config = dict(
    experts_per_token=4,
    d_expert=48,
    router_score='softmax',
    balance_loss=0.000285,
    balance_bias=True,
    optimizer='cautious_adamw',
    learning_rate=0.00211,
    max_grad_norm=1.0,
    dataset='wikipedia_en',
)
Below are experts of layer 3 (counted from 0) of a mixture-of-experts language model. Rows are named router (the router's row for the expert), gate (a neuron's input weights, with its number), up (a neuron's input weights, with its number) and show model dimensions 64-127. Each number is 128 + 32 x the weight over its row's rms, rounded and kept within 0 to 255. Numbers have three digits each.
After each expert's rows: a language model's description of what the expert responds to. This comes from a sample of Wikipedia text that the model never trained on.

# expert 20
router:157139135117162125123134071114160149145132093141076108139101159115145084138092153106087112088123129127106070111164148138125106070120090170126084184110105099137137112101157087129124102126162110
gate1:091169093145143107119109096075159121152101204114141084132112126136201177111127074089166108145077123095124069121137115130079094123087133157051108145139106110136150096163157111166095106174111135
up1:165069168140152158191061145115151136159094149112194076118103106099127135016150215091112099145166139180129097129105121152134137108134104130176146105171147112156167170112143117169150138079101152
gate2:123136071126138117103140105169113163094135108165117172124159120125083141120154117160143205114114177113151118131186158107139117129081109130134093139093143151084133134109151141127184177105145120
up2:159120153113123167087154127123154123046152156133148125092153129134041055082079173099102129138093133074089124135081127171179076169116081135140129151105144093177086143125147157126155178145168151
gate3:117176127149105122173171143062091078164154155119129124116148167115118143168100109141122156053119092173117095132133136091100111142179128175043145145102110077133131151128075104144084113119136113
up3:138152117149132115146151188177133117161136158108100172079156122118156084191129147135089155082017156130099168129133135157088101172116110164093099130135104115173072135143086098116106123154192105
gate4:116136125050069128136071138142151138094108122175137177121150091105094143090138104103149178126114152088106122145139176034100180159076179146162126108089170148138212073148125145076134161118066109
up4:083067133139172164057124111114100093018134157131132175065147124098160144174115100186150056124103091116112174155090120142185131135142156120094115158088133133151104105100123062154118127144152152
gate5:168145164121116163201162160097142144201121130094120120167139134109132148079130156062165091127148141130130093124115091130155093107114145096139102121146113140123101128137107144151122152172083144
up5:144092082120122072096039138097157116124141150130170076121090127134134111187155118159158158136136146148144105118127190123084173135143187146114128106158137161130107086152188131106142153136145084
gate6:118146160176106184143165120119110097108155102076117059120131153097132131176152066148090122107199110182133179161111169160059117175118113171108145119128116139077128076144141111123127160161171072
up6:119139125152108154113062126091182150159127101121124129149106086140157171120088080111117116139159087175140207170136136130093112185221175175094087124106128159154096123122142089160160154200103088
gate7:163052123190137162152215113074134105155085164099108113061126126076135176104126083101082101119124113136085135093111185151196106179105116186105141161133116126092102092137087122153102141167138102
up7:090120149145097080151160171169136123129085119111102140144115155158139102144101073118088127100115153172128145169204145095116142083155143107000143103133166117157142107087091115092084111073112124
Digit pieces continuing a number after a colon, decimal point or comma, such as times 41:03, scores, ISBN parts and table figures.

# expert 10
router:139130097160155133123126104126122133159114123199061164160106124111111144114125155148130111116130153072130173172136156090123116116140099099120163134166186115117134090100138150110170107086171119
gate1:101128078113141131131154127093152193077131108159131119108181082121127086114135149094161148088074097143120110151138121141153185137100083136120146149076127121143141145108100129159022104129094089
up1:110159101109131161134111103088162141083118122174126098129161066122136086162105134121174206112117106145117111124138124135106140119120075123149184129070133151104157126091121120196120075156109125
gate2:149152106154066163122146122079125123166149141121140153055154127096143174145076194146108155193089142140078105118100162174090125150069130187128067086099173086161161143140127167176170091071147118
up2:120193063096139147121171082133156218104154125107137114142147117156157159124130067122170074126134111100117139160088117139169090142141240101180078137119126172145140125091141091178129103130114157
gate3:173185169136085118174216123153125078139117140170143097122117143083098115102137152070088131159086031127131060083135139125131125117090069100157120135182128174131101117120094165094113099153132128
up3:129169192122028108172132097129104101118119089152102093136140120111130100112159159125062168188111036108056090197148067151057109085150038132123130107120146176107165127134153147095143085158118117
gate4:145100128093069185188135131138132193181135123147131171142122135110161112096161135126110144114126113177096134149136102166070158096018144141123128102060163106132118132139104150140078060141181128
up4:082087178108080176193153112165120139160072157165122151119102159094169093122101139125139110107143073132132092130083087161044143073110125128142135108081173141114063148079108213103102074117157120
gate5:136110106172096087016128121129092161125126112145130116103139146084085172126117086099126125131088133147112166077140141149150135146082122164152125148106123117111163148142070125110124084160157143
up5:153159175079082121169091127172160116196147120195168175120035163097163121100139157129074151171140148101180115147119154137089166111121140123139125098155113164096159090136138132131156125144124084
gate6:110148165125133114154199114182144174134154066154106125098147107111128101170152133098108141153121112159126087136100113174197140147223143095184062082126142093149064149113105151127122070105149092
up6:110097206109127126089144094150157168104094135154114101075147125140153061181126148141123129103126148137163131158090107159139133096199110143127108094176107163110093118129086094137078097135107162
gate7:149071179127123191129149117114160143103085154146110132134104146069112141149145181141169146082121146139113063129097099152144184145169106087106122126109164173157082137147125137151120163164125125
up7:118119098138167072139151157148141154076126111132080146100191111121114102167156127063051212183119101124144135165132084139115058119111117196156103150091147114164119136085064156089068105063157142
Symbols in coordinates, math markup and codes, such as degree and prime marks, slashes, _{, ^{, opening quotes, and stray multibyte bytes.

# expert 11
router:127119164138127143093165137081128089114163136148153181118168096153130118117108086147142154074121109130137147084098129172156132112089152140123071127092101100092142128129116104115178178127130094
gate1:092177079124112131127129128179078187152128152115154129190106138160165155209143018156133128119159154151106163211102094054097134130140171152115108121157144154104139152100145088156106084152088160
up1:113188144136050116202103161162080233083116129151122130119118167089140098180120111156082109123173093120070123151120134144114098133068137111085131075165125130115113138130138201166127183093097148
gate2:159100064087154109178139083097162127137148075113120065119088094133127133131165100057198097162090159148128101096143136159116141140122159140158118125136110168086116134205173178193144115139102104
up2:130150175139102134090151176159081152139072189104139174152183118158102149133151138110104186144079129113081148137113151139136070135150101137083131114133139087201120170080104083146104136152159168
gate3:133095124139143137168167145092116129112187084167114146154125096106153096167078097120080109066093080160196108166112193126197149108134125123198129106133141157077085155097094112077149186134121139
up3:151151111099187200103110156127106082151119135106134087076159126131093146091109130116141145114087123150145117102124187095146142068176115124193142136113148177094094131129112165134119174062120085
gate4:174145102151158110109132121114096167140126097115129121158150156137161154094076121148153124072093109125101105081120144109160134154133111125133169151115203138185103051094086102085135113122220143
up4:047121154102115118141195116154170079177182173128161141094096114176060145135128127065098112148117114136126180139129167141082089075149129064144058134132083111052156146099100135171144098125133106
gate5:138060121151100136074162147157163094172114136087055089091126119137122124102166111111093100140085111150166112151174093161123174110120154098080178098143143206130171103148090158157137089170192127
up5:102151183177111081114117128135128165186103032101119143106149133109145175066141158130118167134135144127123145113142140151113090112104053153098185134111153137095156099139142062122149140113174124
gate6:100097140083187085139114131112151113094130102150089061085115134104130138125117097123160190104134169184125134153103130152111145121183157185149138121118113170107163110104152143108066079098179144
up6:108103144135107105213179122122127149062177141103099172142131110164160127136120180137114131134085175115164125110098153127102108145154103081118082139108114182093112093102117155099155094122146161
gate7:141172170168086103143136116132080094082189126102120129100072087140143141139081075137112073110114111127133059166137107094111102120075143116116129106143129164122144070161144104183132106073121120
up7:145137131092132164101140146135112088089132122132170187124131171167096151145118195164106112078162143095105150086121184186145101112153094068172082136069135146062138160134127078099125138152091114
Place names and their final word pieces, especially in tables and locations, such as York, Canada, St. Petersburg, Calgary, Bradford.

# expert 3
router:174129106097143167157102105120108141080071148126125104115092182089127108117109125213133142180116180144137065116088112084160152158139119134118118112127134123132160155165100150145104156142053149
gate1:187138110158189160120128126110152074196118074128161166162120127098137137090151144113100119160090129085163126107105158106132154114134200151117112124156129174119133115071139087130070132177162143
up1:097087162107084070093090159191112192134135105088141082127110182147111171133101173144148159076152137162112130149178078094188112148099095094100115139113105100164185052109090117083075153026074126
gate2:174093110113156196041153133135138099074110125113127175082168126124129064132098131150146126171100146098133130119129093109102134096153129171151099131075156164162108135184098099151096118161107120
up2:175076118131116110080156175153107114109098140115118146096137103091133145118166108133117114172156134130143127133137098089145122117126222131126129110143080173115158129152141173166143147192142132
gate3:080133133162107121138146116098147148119104076134113174180078108187175107141132111126087139127158094117080096149147128105088138067114144098158145139129124125109134082110114144120167147172163116
up3:194131182115191164095138153203105096117162067134132126145197106100075139113136112115095138093080146099144114109088151152130178096129100154147109107204108081106196162138170137113079129122157189
gate4:101147083146108091096138143151122095131121099162079162118080080120124125122168133094106153101084130172119133098175099118141168168129148137121150104102148079130109101050046199155131171177186121
up4:099155164135129151110151082088090121192178143140149046108146124151085078185146126094133139172115065107126170163153138172151165097105116164125121113102092153123115073123106103123126099145126164
gate5:164120093091121183118177169116098167157136118120129081188153155148134113097091136117114122182146138131120111125109130125091114135145147114122169136154118195104085141094062107120127154120086052
up5:119109163113152148193101152168113126154103213139187095069164185122150185103118095160099116117211152138142124162112074134080117148102127107113134110177169128137139218213066097118111151173123157
gate6:173136149098144109091144119098113126136136149162095164118131151104168065098173092110171137155101159108173133134160159096133131180142145115147087160171090174147136136150145119128121056154129091
up6:089165115109174099134136080214165092128149072145143121148204151112131150137123141154151112145115129157116071134095124141091109156158088089086117133119084122096177094125131108088136135135118117
gate7:141164100198138122142175132144134172177143121147097094115181111130155100135121151107123148113144073108130141054136154120128152091150143176132073087096105072068110131129117104152103069149163085
up7:133135123097150142146078133137108141119111166116131100138156195081159140069069151171151117139156151143141102112075100110126173198126123106091154163072131113136189132144103112216163147093128127
Common abstract or cultural nouns after the or a, such as film, band, music, song, design, nature, often in music and album articles.

# expert 30
router:108160046105126136179117119126097171113128128101133068089140166054151176126133157192099157101133107103159150111096182108129118175124093103121112154162124118165140183163096091116165137111067128
gate1:127099115123114147153072104129105027114079167118106187143120158139156147167107137122139125148125099085125137085212122156136058173196124152166121141094130135103093148136087084104152078142128081
up1:099147136124133114112143166085167228122162155158088135137133107110084116106169101153133180094199142150136094143066139096091147127098130145073120116127128131152150091151182111153094156088127166
gate2:141117143163168059146071113144087154135143140089121111177140128185115154095119104096186169175161118117081060142146147110121179152144118102142088153139186131175117086132105115186128145115115117
up2:105131077146051147169140136113127143122141137106155207106124118108089132113070133130104117107087177124111182203077153141109097091114104131124106118085122097139096119200120161159155163075140073
gate3:153192159080127166109154139080057083161078076156142154162126163092123135139109077125095139139148157157099168200106117118104092117094157180101175115108090120113145123133189105180111072117165114
up3:143179138088126075166193117103069156189101079092186168113094158094113164100086200152060172106171121151144145186173107103136128118137128172080154157116049113149163119129143102147208098084127096
gate4:150021108112106154079152160117140179145096166131124161101106151108131112074099128146142095161152124149099141132151071109130143167112122141150184128167115061158105146179124073122094143097147150
up4:085118036132116137149130118157180148098124128147158140092138138152166137079075135173135089086153174154136122111171092120134099142096101162118085154121152147146174197156101161145115142130135139
gate5:066108179098044111085149071142103078089143160155130132122182150098149131128089134105147114122093170162171130150172147159133122145138173095129128136125095129105147121144112106135132083106123178
up5:117118012137170143082116125122080130115113094109122096114141146178158141151131098178093143086161023130135133119149128095109116127155083136166099130182064092137086113122150152132138182145140146
gate6:100116131161178127128057127077163161085150224101082121148124140133183148086048155193136090199124111133146112108168133162127149122092111116149175160160106119136183153146122078128195093067182115
up6:070078147140211182079119161128124106140132180084184111098155148181133132155084093125102143141194203148149099092069153108103121073129125130138159133111127089117176155069166125117118137112135150
gate7:091067136147138106126158130117142199101109133113187109102110114195128112131159157104060127208110151113111091075145149132129144064169092167150137125127153107124103140160157143086168147113172172
up7:162133121127110140112157132114142128147125121088068123126123076061123128135105104114140050065184109158059145113097059156102098206125171047153124107120128162150085121099151144128086113183112155
Word pieces after a capital letter inside names, like -uck, -unt, -oth, -ash, and color words Green, Black, Gold.

# expert 8
router:112164140144084123103176141149134129077197156080181163101183157191162137136132119106138095108084074141099150142099141189171182201138099143126142093142137089138097077168085101121146131138182162
gate1:172095107174179120101133093212170157073078095146074117129057141163157147124161104112121115093163148075085129168138133118155152171095067056153139088141123090121093115144159209135145124120174138
up1:163108127159139156139114121099130081129113129152143185099166133124099157166112130171158164136133129123114143086134168187117063125166133101197197126085136134163184167099125100213174075092139060
gate2:104133210144071106067158068143095163115144126113117111178151160108165159168112153161089104106177128128145131132125133114084140119149160166147085119126130112142110114031143105163129088157116118
up2:110139081190160081068107110184119114105110135100123082102147109158135122123111153172150125065097122111161166110146145085137106132157153145185115201089155139134178133156105114167093113092139085
gate3:150083094121105096070196121120135160104117056104120136121107156104144128145125124146091162155149145108121140137197083090122121140119150109099140127101155117099090110155096176093187139127128115
up3:195205158111066137141167133098164051156109146178151196126168160117140099102128160102162144127042183094141203161124065127111102147170160146068157134103140140121108144123102153137073061137165098
gate4:138117180108106130066131102129115139122118133167183137138150074133142123094160120099118145088124154148104166110134144135102136111169147090120110147048163144115141088185086077142143122105120093
up4:128071152120126128109121099132140153127134086159126086155137098148129110074184094126116135130167153172171117144194087201180162158122154120182215108068109141101106117131131079093113140118173140
gate5:107153176091123093089099078104172106152154116169092162102137178123116132142114125107101137156105149155072149136052119119095177141111217160089136136120146067150134117120131123161125074160137085
up5:141158157136094158089173079153139088217068142175133120159161130148162133114154083138145092164112118144142165070157128091110104132116124178114147134076111127152128117141123075149122138172148125
gate6:149156069101134086103098110108123148127166146176122120174113095115108127114134169063137147137062109115196146114172163117146167122150110131059145150144115116115167138135104122138136132147129131
up6:139144053105134159103122090198036106125090068133078109132151137152113149114111099127137125144166143105141137143140082130161187128135123159117139101095099133114117176016142104068142151098127098
gate7:170129130127101063147148159120098135166145175149122154160093159147117129091163156127117144111216105160136122147110140162093091106118153113135124123151141134119129121101114138208212062134108083
up7:148137124078149164082121126091131145116128137150131103094116083073161114120130103134102148133119108155112108157109232168115090106137142206112111121057085146157115081167110095139089117120139147
Single consonant pieces inside rare names and words, often before a suffix, such as Ches-n-ut, Bor-g, Wild-c-ats.

# expert 27
router:139161143141140108156154124090181029186134096168129102129095091170168208149081163106130154091117146140170136114084137143088125110083174141154175166130181098068155136092188121099169102091104151
gate1:157089169162130152149125097086204116097159160133160139126117102133135106157176121075119138150132143153107187115117141133076164154100141148096121131127088111114124124173067107162158130179106156
up1:135073134122115138091086154146144150142126185129125126184161127122170136134119107108178095097154101146089157091098171142119069100156124121142136123125082139092071140154127151167163076072145100
gate2:151113184064113127130175112128064115152142117146189115179106119133181091141139157083126188152175102116086140125140109141122152162136090107119138131085128118076123103113036080101087183095126094
up2:091163103158149150151165140160088135112080135119051133090150107122090141138132148086097137124092174142191129180191153162128094082176102154146126136166146114130135103207184146085114109133076117
gate3:167114091134147120159107159171121148087160105165114140159045198109122105140125150159102182185064132141159166174120154136131157217126174178145134128119124120083117122062127100105088099154126169
up3:119197126117145134130132147141112120074135090169190119119149098067156108117109126151170119080128145135074089132115162097116193109107132104148138127145086078089125161105134160151115140131136103
gate4:106144123090110143109108168148114117113125099082110067147137096110169133068123147117086183134125091127132112127098135134147115135147162111138039119105114136122114125142143134241138150173197073
up4:127126126139095109125135163115205101101111062083091043098121112126125118096137131095126145142151119129112142094105214095143155128111118101175068120131140127173108105148158142149119066190107107
gate5:142151093138116164149109103183128165140155111131181114166122107115193177117130155189099107172163141157147180162142129079157127039096154145136150119142152146169101135141119150131174072170117079
up5:113135150155124145101156101117104152180098138095177088068083123090170108127102106101093039155181147132162115163109095085161179111103183126195118115109147143211127126093150134194129119128065129
gate6:106116145110156111135112165114136131146107111110172121042096084135104125139132163094157126145119125062109083155139080146164117101141110146106216139125114184201111121122152089131116103102157121
up6:103138123096128139151138144212105127124175130095183127118132155132158140095116149096110156169179207085073104189085068142139117107108071121115133173161097150143135201142126114145169075068157102
gate7:133116114104121128110093090121136175121122128122089107142161142119115132113147124087152160070094098105192162083128120120159084138085145078096088134157133109117133054137177120165118172090088103
up7:068199073080136092114162121181090077077213083145182076089141106117163152129107158132085115139105143104144083170119170122147175142135146191130151118117146108097153172140086154140124118141110155
The particle de and vowel endings such as -o, -ia, -ino in Spanish, Italian, French and Portuguese names and titles.

# expert 15
router:154144115132104220091067087114125131106174170128170114128138150133145107129092123143179093148102146127065139073114175095128119171117131092129171123132135171128135166153181170172118161146099145
gate1:153120095122095130121135139172142125134116111119191097155158119074129080164145172084111112109140151128142150115091062133141124153050093098138172104115120113106107129111153198128105020092138100
up1:154151099115138168121088119188103194158122042171185138171141137126190172156123130173160045152073080123158176117107153115155180152120105107139115169095111091074207129085153158170140133069152131
gate2:178097179186138173146135169116129107115054111099110103161153117131112127083122089116107103136124140058122107111134162164177101123174131096154122120166150063117110132094064063131097071188164067
up2:135156140196097122115122110168126137155091063122117135188146070106072108119091093092130174166095076105132131097125151159145138128133187098161115155181077089089155098090144122152108098185120118
gate3:165078101159123081106118094134146142143120157057117138126088143175151125111124176132135165182152150059107066162130102182135149091200232120159149112161128118146135188108167150121093106144141180
up3:122187183104168066128127128146119161122163063116145165122099119136153150055127150140160160132119176149113134106117090143125134078154191094156079124125118154079125168072159178137058130142099178
gate4:086079195137089133108166146162171159151120077124143088087138136092146173165190146119127100156136124137117097124158098173095160165075104188097126112112184144162080117182146152169144161128127164
up4:146214116136112104165140123130124094186142179153084137136157092126121144146121149082160135118143121114089129129169117113097100100099081147162108119121092114077101150180158077142192131168128107
gate5:088130185173114138110133109130105117132130138143114093100053130153149169119129127078105196186146054182102107074144071127114178111111133108139107120109087096068120157193114120075110104144138077
up5:128113110140108137134107109129101087148146076185169114127126176071130107071110123121142152098058129097069105064071122177096141077157089115100119127144166087122139134077154207070107087145150122
gate6:117120149148113095129127184135187160145121177121076096155109109143129134138138105096104093140133086088155091138162116156098142104115101134211055113133105145141147137109069118107133069144143152
up6:162173137115076162067064125124196102125143173102123096147119136135119192117096107158188061163088132140092155105148114098123130150142106104188133191091131129144125130199122115163153088123138108
gate7:134119116164108127109142096193089106146099120147173201144147155105134120132122068197142174126110088148152139118114184181128124176119089155155136142115135122110109097062205057142095163135168111
up7:180114127102117141087166107120191165153141153096107129174094165135132088156154165147159224074070146120141137166144149160132139153125156164076174157106112202155128075080152116123125157117117073
Nouns and noun suffixes in institution or competition names, such as League, School, University, Cup, Stage, -ation, -ity.

# expert 48
router:119121176124057098140144088165154144152181113109135140142079161193162055146133158126142101135154108116124145156172128138153177147159134142079134172134111110128125144119081084091102126179134185
gate1:162140161104136132193113089109147141211089158188138070158143168117172142108130125094183171181132161081125107093152122118122147131115117094087138173060115104110130128160105139154165085108113100
up1:132150154114113107146141134168123111157146123072110068125128125149147161139110132147110197074099137105091197113131156170171138127059078137127146106122164139087150128132145118099104118087167093
gate2:145180130097168150144103104044075122136115143111101090144156068163148206133137150158124128140062106155138084142096131103144163111167112179094182146162138085122178123191141098110105131157160105
up2:162103124114160205101130158182124101073152141118140135188105131134108141089144136119103124117082126144062095101039145143179097171120132121106174113129088108101195179196151139126163130088130101
gate3:166083117111122101118124114099136119089093098199140093144135147139132162113097104133164149092130205099125131141135125146123106146148190172110160183175112173120166150136107123147110149142159131
up3:137085135081112142091113100146113147165102113184197131106060142133104089146175128098148131120164143103143134164154146132140117156186100123153151172085143165133159113131111060126157185099130116
gate4:067095087130181147202145151170200058148140149122081198083173122112170151147152096155101139147181153140105125136152151126131127120071077126181081069112157095172157146164102134124096122103141124
up4:159116140153169128124101110095092105057113154132142197195155080124056141116126134127112134130105117101082141087110126151114103133143125219133102133119100070139131104170159183181067064205134162
gate5:154117133158120096168144185111138124093122151128156092131119175127134138102143166107082107132131138130176139174124151086141174109098135130108126098125207091142209152085139099171178058163138112
up5:113105131123089136088124149159155120098127160167102124135188151165104096127117106108101129139116141176102155148204126136130114171133093220112157158135185117186097068133115124129168133187171100
gate6:203142086126135121098075123083158145100109110165155118158180120140115117103091140137086130124142181092159137181081183070100142132142136151110101126028096130146133158161149125171138171132063128
up6:121124152155142100115139116152149166082096130138152102099145095115160097121139139068173134113083152116154125115126182066110105122103162091040160134095068132099082077095175182123120100108149095
gate7:129063154204162075132119122095155156115107163146121089189137149131160166140199128118143186164151114118081133131120112181073123089128131115116113135097190137173128034090109150120160109184088115
up7:169151120159135148155117126111136191161114070143180166035131145120169131172159106026078112165112113158232135151141111125145135168101099095060133102159167106132120113176118090073106144117114128
Single-letter or short first pieces, especially c, p, C, after hyphens or parentheses, as in c. 1696, credited, married-couple.

# expert 45
router:122111163135138153141123098145112136151186085159084140156138142131124185150137167130109180122124138138133129135107142099140122162092149126137130203115208141111108089128208128082141112107151145
gate0:114150092113104088056144137141168122118111107160171141155144100100138110123140083089123108139179101084123182156152180130116135128121104113167137126154140166113108110151121148141106101152113105
up0:158162114140094086143117151061052139184092162101106207176066134191148104154113128126165138143137135137136073112182113151109096137157181171085193095099083135117203146093136070126156179126140140
gate1:135112070097100114108097108141140168114130128185139125157088151061178149170144136117119098173073157126118140102133139142106171092121109133145109135114134065150130170169100109160142129105138123
up1:067132136160157090155154138163078103103139195082112081156176092138132121134176115185078115123109121154051133185136168135172121190070176040146108105152127171128138115087113077097046076102132150
gate2:131128167140147157111073138152121094033129111095166104136102147137120128127138211136101102107135144089119125128093125209136122110076096136214152165112145119094120158130105130134095071079130115
up2:116196152108096074140162114108182155188147142128120090173112109084067123099091153137117157092106127151144114174146143169131117125155133129132039106137165200094155093039121186149099114142114112
gate3:153143170145119189115144132100074159106079129100077145082147097148113085082110146100156118199125146127105077167123111186084116079104167179102114092098137085167120131120140172110146135164123110
up3:151069112136182160113132130133162157108124119094133128154137144139165136083062181124117135170093191151154053154160108125138152127120126102076074153135096056163092179128103148117165072138167121
gate4:133078111136068146143143127137135169143132141149077159116064126118137158106079146094173203162109119168163096146113113159124114148186118144040152110099169149059156092177135124188115126133109062
up4:113145069130118098119087106121112113185125147158170110088142115111106129136089119090047099088172167143104117094192143038140124129095121141117098122140180077207116154091160131073165099145119139
gate5:114140154108127115092146113095133071116128171125133139165087112119124119152087095123154104137115074116154170132189153119158169125108121085107178110153141110150169082118119121167135148144116098
up5:092164117077140096115182144133093132163156110178196108108115173069147150135099129176140037161134138111126157093140176115149132104122120145159129155141205068116124121139118176169122135106078079
gate6:131178133077133092080122154117055126122140114100124136121129084177122140123137104112088174153130121107147108132110219182057102092099180125112128122084138117109111130213164147142109110100125126
up6:133150168076147172078079124110080100097150113074095108117141103143164132135143115148116164176085169167113093128065149124086112119101131133116096149093112126086157151156123133107104116081171093
Byte pieces of Korean, Chinese, Thai, Cyrillic and Georgian text, IPA diacritics, and some number fragments.

# expert 47
router:111083152129154135157134104171107146133082129117115123126101176159109067194106076140092133110122144160115072114144138049127110074081107214119092131090103128158122109101160050115124078134179154
gate1:187096080119128156112131111133138118094122105108161157129136172116108106125168105107086137148097149097152146145112137080140135158150099162111173114122156134150095136137080204184121148189106137
up1:126058116098118092167117093167178056188099170157153087133089174138120175162154133122117153129117176137132105141059142107160118140106121134145140151126109123112121162119057138155120210121118114
gate2:143115119093096096097098111109127152153131160192102135081180131128141136155117128184104127160146137121138223137062189118145183129125173136146138138172118118095114082149165082096099145135117140
up2:109160144091086184132082117099119155141126113165088129151122177150157149161078160119078182170160138096105171191111170081147072096141163144127097171097125094154128122108147107127118112193170173
gate3:116118096135144152052154100142166134136107130132130116086185061106143159137099106099131202098097123157178166114119123118169105167096178123200085141118166117144168131139134125130115132148121137
up3:147121130092093076169140100092147153094101083130110134135149201148100135152168169115149096139136107095117120151122181157091129111145117104072166119149108155080072184145119152115157154106141129
gate4:135176089153099150123202090132184115195137129159145141119140133140146129154105158093129134110068131174115165134157162130117057136149127137092072153095126112167126129167131138185150098211120165
up4:132112116194107169052132140109149054076135138086164117092137146073109117121106098164156134149091042117098123145102105125172099159084143121140069097121161149143177175118135159102127116079160137
gate5:130113166106149154186162118163074104102142129179154123125085126122181145109092077131089131069169114164100144146110093074106175125088064122148148153152127197077099190158178118048100126126135141
up5:121129087098161079132186132139039127176167118107189142161086071083063108142165167134158127151143126118156067088198127139177115150105131115153063124147143225109129142145133132129171091073102108
gate6:059135134114117168126122118162084071070155150119172079168163161128115168142196162126126128107149128153107096177161039174145105185171167109140116136143122126132098117124108159122108148134089142
up6:117081167090150154118141121154164128135067143153139151145117160143127099162150149117110098086143129151123059136136117099177061102116136166141072176103091098158112120103163092098111110136173112
gate7:191116136124109213133091101166201166106146134094111076103117125156162099092115137162153132181123170063130127135108107157146219107117167034087150116154168092136119099168116143147171106179154115
up7:081128148157113176155148178125133106124138122080108148083120154135147117074109159161070114120168072142141077093146167146141171120147148119106181119098194101132119041135087157144094093107162053
Years and number pieces in dates, ranges and scores, such as 2019, 17 in 1669–1743, 2–0; also stray Chinese bytes.

# expert 50
router:123102164139087151122167159137154186157111160147176162116066146165158126148209142124120108089218129161225109151138106138112163195144108119108128077094120128118097141145110107124125100153141131
gate1:129130054161125087127122199131093149147110103118064160094130177078149107065124134138173164124146123099140139148154107166194071141154166088176094132151172088152139168074131157148148117127116142
up1:173101152070151086197150114169126148179111121171122169154142122141144084124160123099156187144113138088171100122176111121156166127137171126168144116135121130161148145154113226167083116105133165
gate2:144080073141147143125143105092130128160120131117126099124105119158081113092122082095103163135055100050131141178086155144175114187125143164100099055213073150141093157095147125158074120181139117
up2:102093131115154160233109125119098149199095096109135124095080159154132080090134140118102123154145153118154096098117078075044111089113118167092099093177105111141125149105141149131101133120127136
gate3:201065154165144141126111089140138109109141140129108119130145169144160108145164176149113137139093133157114137135120166176118093133142156125184066153154087141129099060101125132149106115126112143
up3:119134112118143169087089146127087167125124140092082126170124147147117149118085110168150155183131097155099134094165118127149090146143060148121139163146134095157170182157130165091029130138186158
gate4:134122123123136141068098163106172158085120104122134127175116150150124075123100087097157116131070116194093163099058127182087124090147116054122149052149172104069164101148159089152172037093185134
up4:122121093116179150073143182112191135138123138160048118116189128089109138124083127054133132153145100192123205076135129120101157111115081046051150110141165110124115079215103103208156087130164123
gate5:150086144122120166176111146153107179142172044120158127169141117106102144138139071099120113145135117143055099117083126152129068172105098067123165079122168197181107101091165108102148142129165148
up5:124157094131133115145132167071114115204152126202160126095122124087100122154117122071152102128095109174132139131158164137092092097107116138116120137126122123096169125161113139091117110076048130
gate6:168134169121103197093109100133156099074175161111085096179135143151112123131122135111186129189134146112133147119130200087123098101136109130108103137136204147111122088150190148155103124098064079
up6:197124153086118125134152137155151135097178059161140111204104088098167134136150134158121110137108165117150144118122115083113117167129102159103143123110124156106137018075184184136070107090135189
gate7:111146142107117102182162158169144175104124142146116134150164160112128134139134178140086144161075117112120135156157184117113098145138104175147112093221145137102139078149140125117119174119081146
up7:107114159128087164076152149144152121164109111141140080062096069096127065078109142144159149151131089115169083140141134126091104105170100099077096071183117138159087132109136128130143117173131130
Word-initial pieces like sh, ch, st, tr, L and the word be, often after a hyphen or un-, such as un-shakable, T-shirt.

# expert 63
router:149146133122147146124165144124078179123150098210103122182127155118128027131103117129103130150143169091077138127140131096103127129116123120128183079132114124179104127071085114150110093121071091
gate1:066113105141124085161138083127167126215082174121155096093089093185103137162154091148195084133098091118213209106051105120090091169118197120122098120103096166107143226154118151136125183127076122
up1:109133113107129090102108135131104130171058142152129094091095046166158085139122174147143115170163139099152169162140133101093134132129148188101140108115133157109156115126103129127078128033125109
gate2:105133128117127062135144061129146154156116102159150096072101107139165096080133109110083123110122095125149136246087134126183125125112124072092147084127087112049161127124147135109084129091180094
up2:164131138073144127220193149163135169122109115104117157115191114088128121121160176126155158087160189094101049132140114155233068101123121092072175142158135139123156087118149096131080133121095161
gate3:110214150100087121136088101135082102172134081163105130124121179094147134085110131175159120096151149122113130140115101140095121086146133087232154118128176125125136120166115151139143108149185123
up3:103206106098140132160125122130095132159074149151086105136139144111102171113141120092185133096119146121134127053141192111076113110062106159150144118132156107117185094166156142067115097111133126
gate4:137139086131124128186135121153087160158094083088103103141186170131123179135119118113136122136127122140131201078091168165093159175114130137097086146127161131087091100150083153128158117157166074
up4:168077140188141117150181160091135174100115120155062157089122126098115131067134184135106125149134129134098141071118104143155057171083143128158097048123119197073119133137150064085113149109126173
gate5:154163065090154104151137115127144115141129143144160152044129143134147115091103135095151151113186104161136089147162137086105130081105155126096140102149187169194138143108133130123193140066134114
up5:129181121230119110134084153156147160079153155102142170116078153114121110183165075133170133102130182112137140117131092145092113108124162112132068118126099041112193149138149192139123147132141139
gate6:115169134125099113128085140108107157157131131134166110114118192129216211103132073091128142086165118154123108059132110122127109112111155133088065194156191105131128086135171134188116108132078155
up6:149122093076134092103071227101072182123172099148156180123126170118133200093117124179137137155133196097121145125130124144120139139160126183147159177155148158149113088103099108130145129114121136
gate7:116158131123127116189114200143174104115107151144133182117108090099111104107109128103154138153138156144139113187123194136118099167154099149084096057116117136130142161140140169062103151141103071
up7:091147151131122148135157142123168078130168087169152138141107134183113066114111081124193125162121140145118063138134158145125144134196135178077193077115121148184087116115178126125150131128086096
Opening parentheses before conversions, dates or glosses, such as 5,030 mm (198 in) and Population (2010), plus $, + and digits.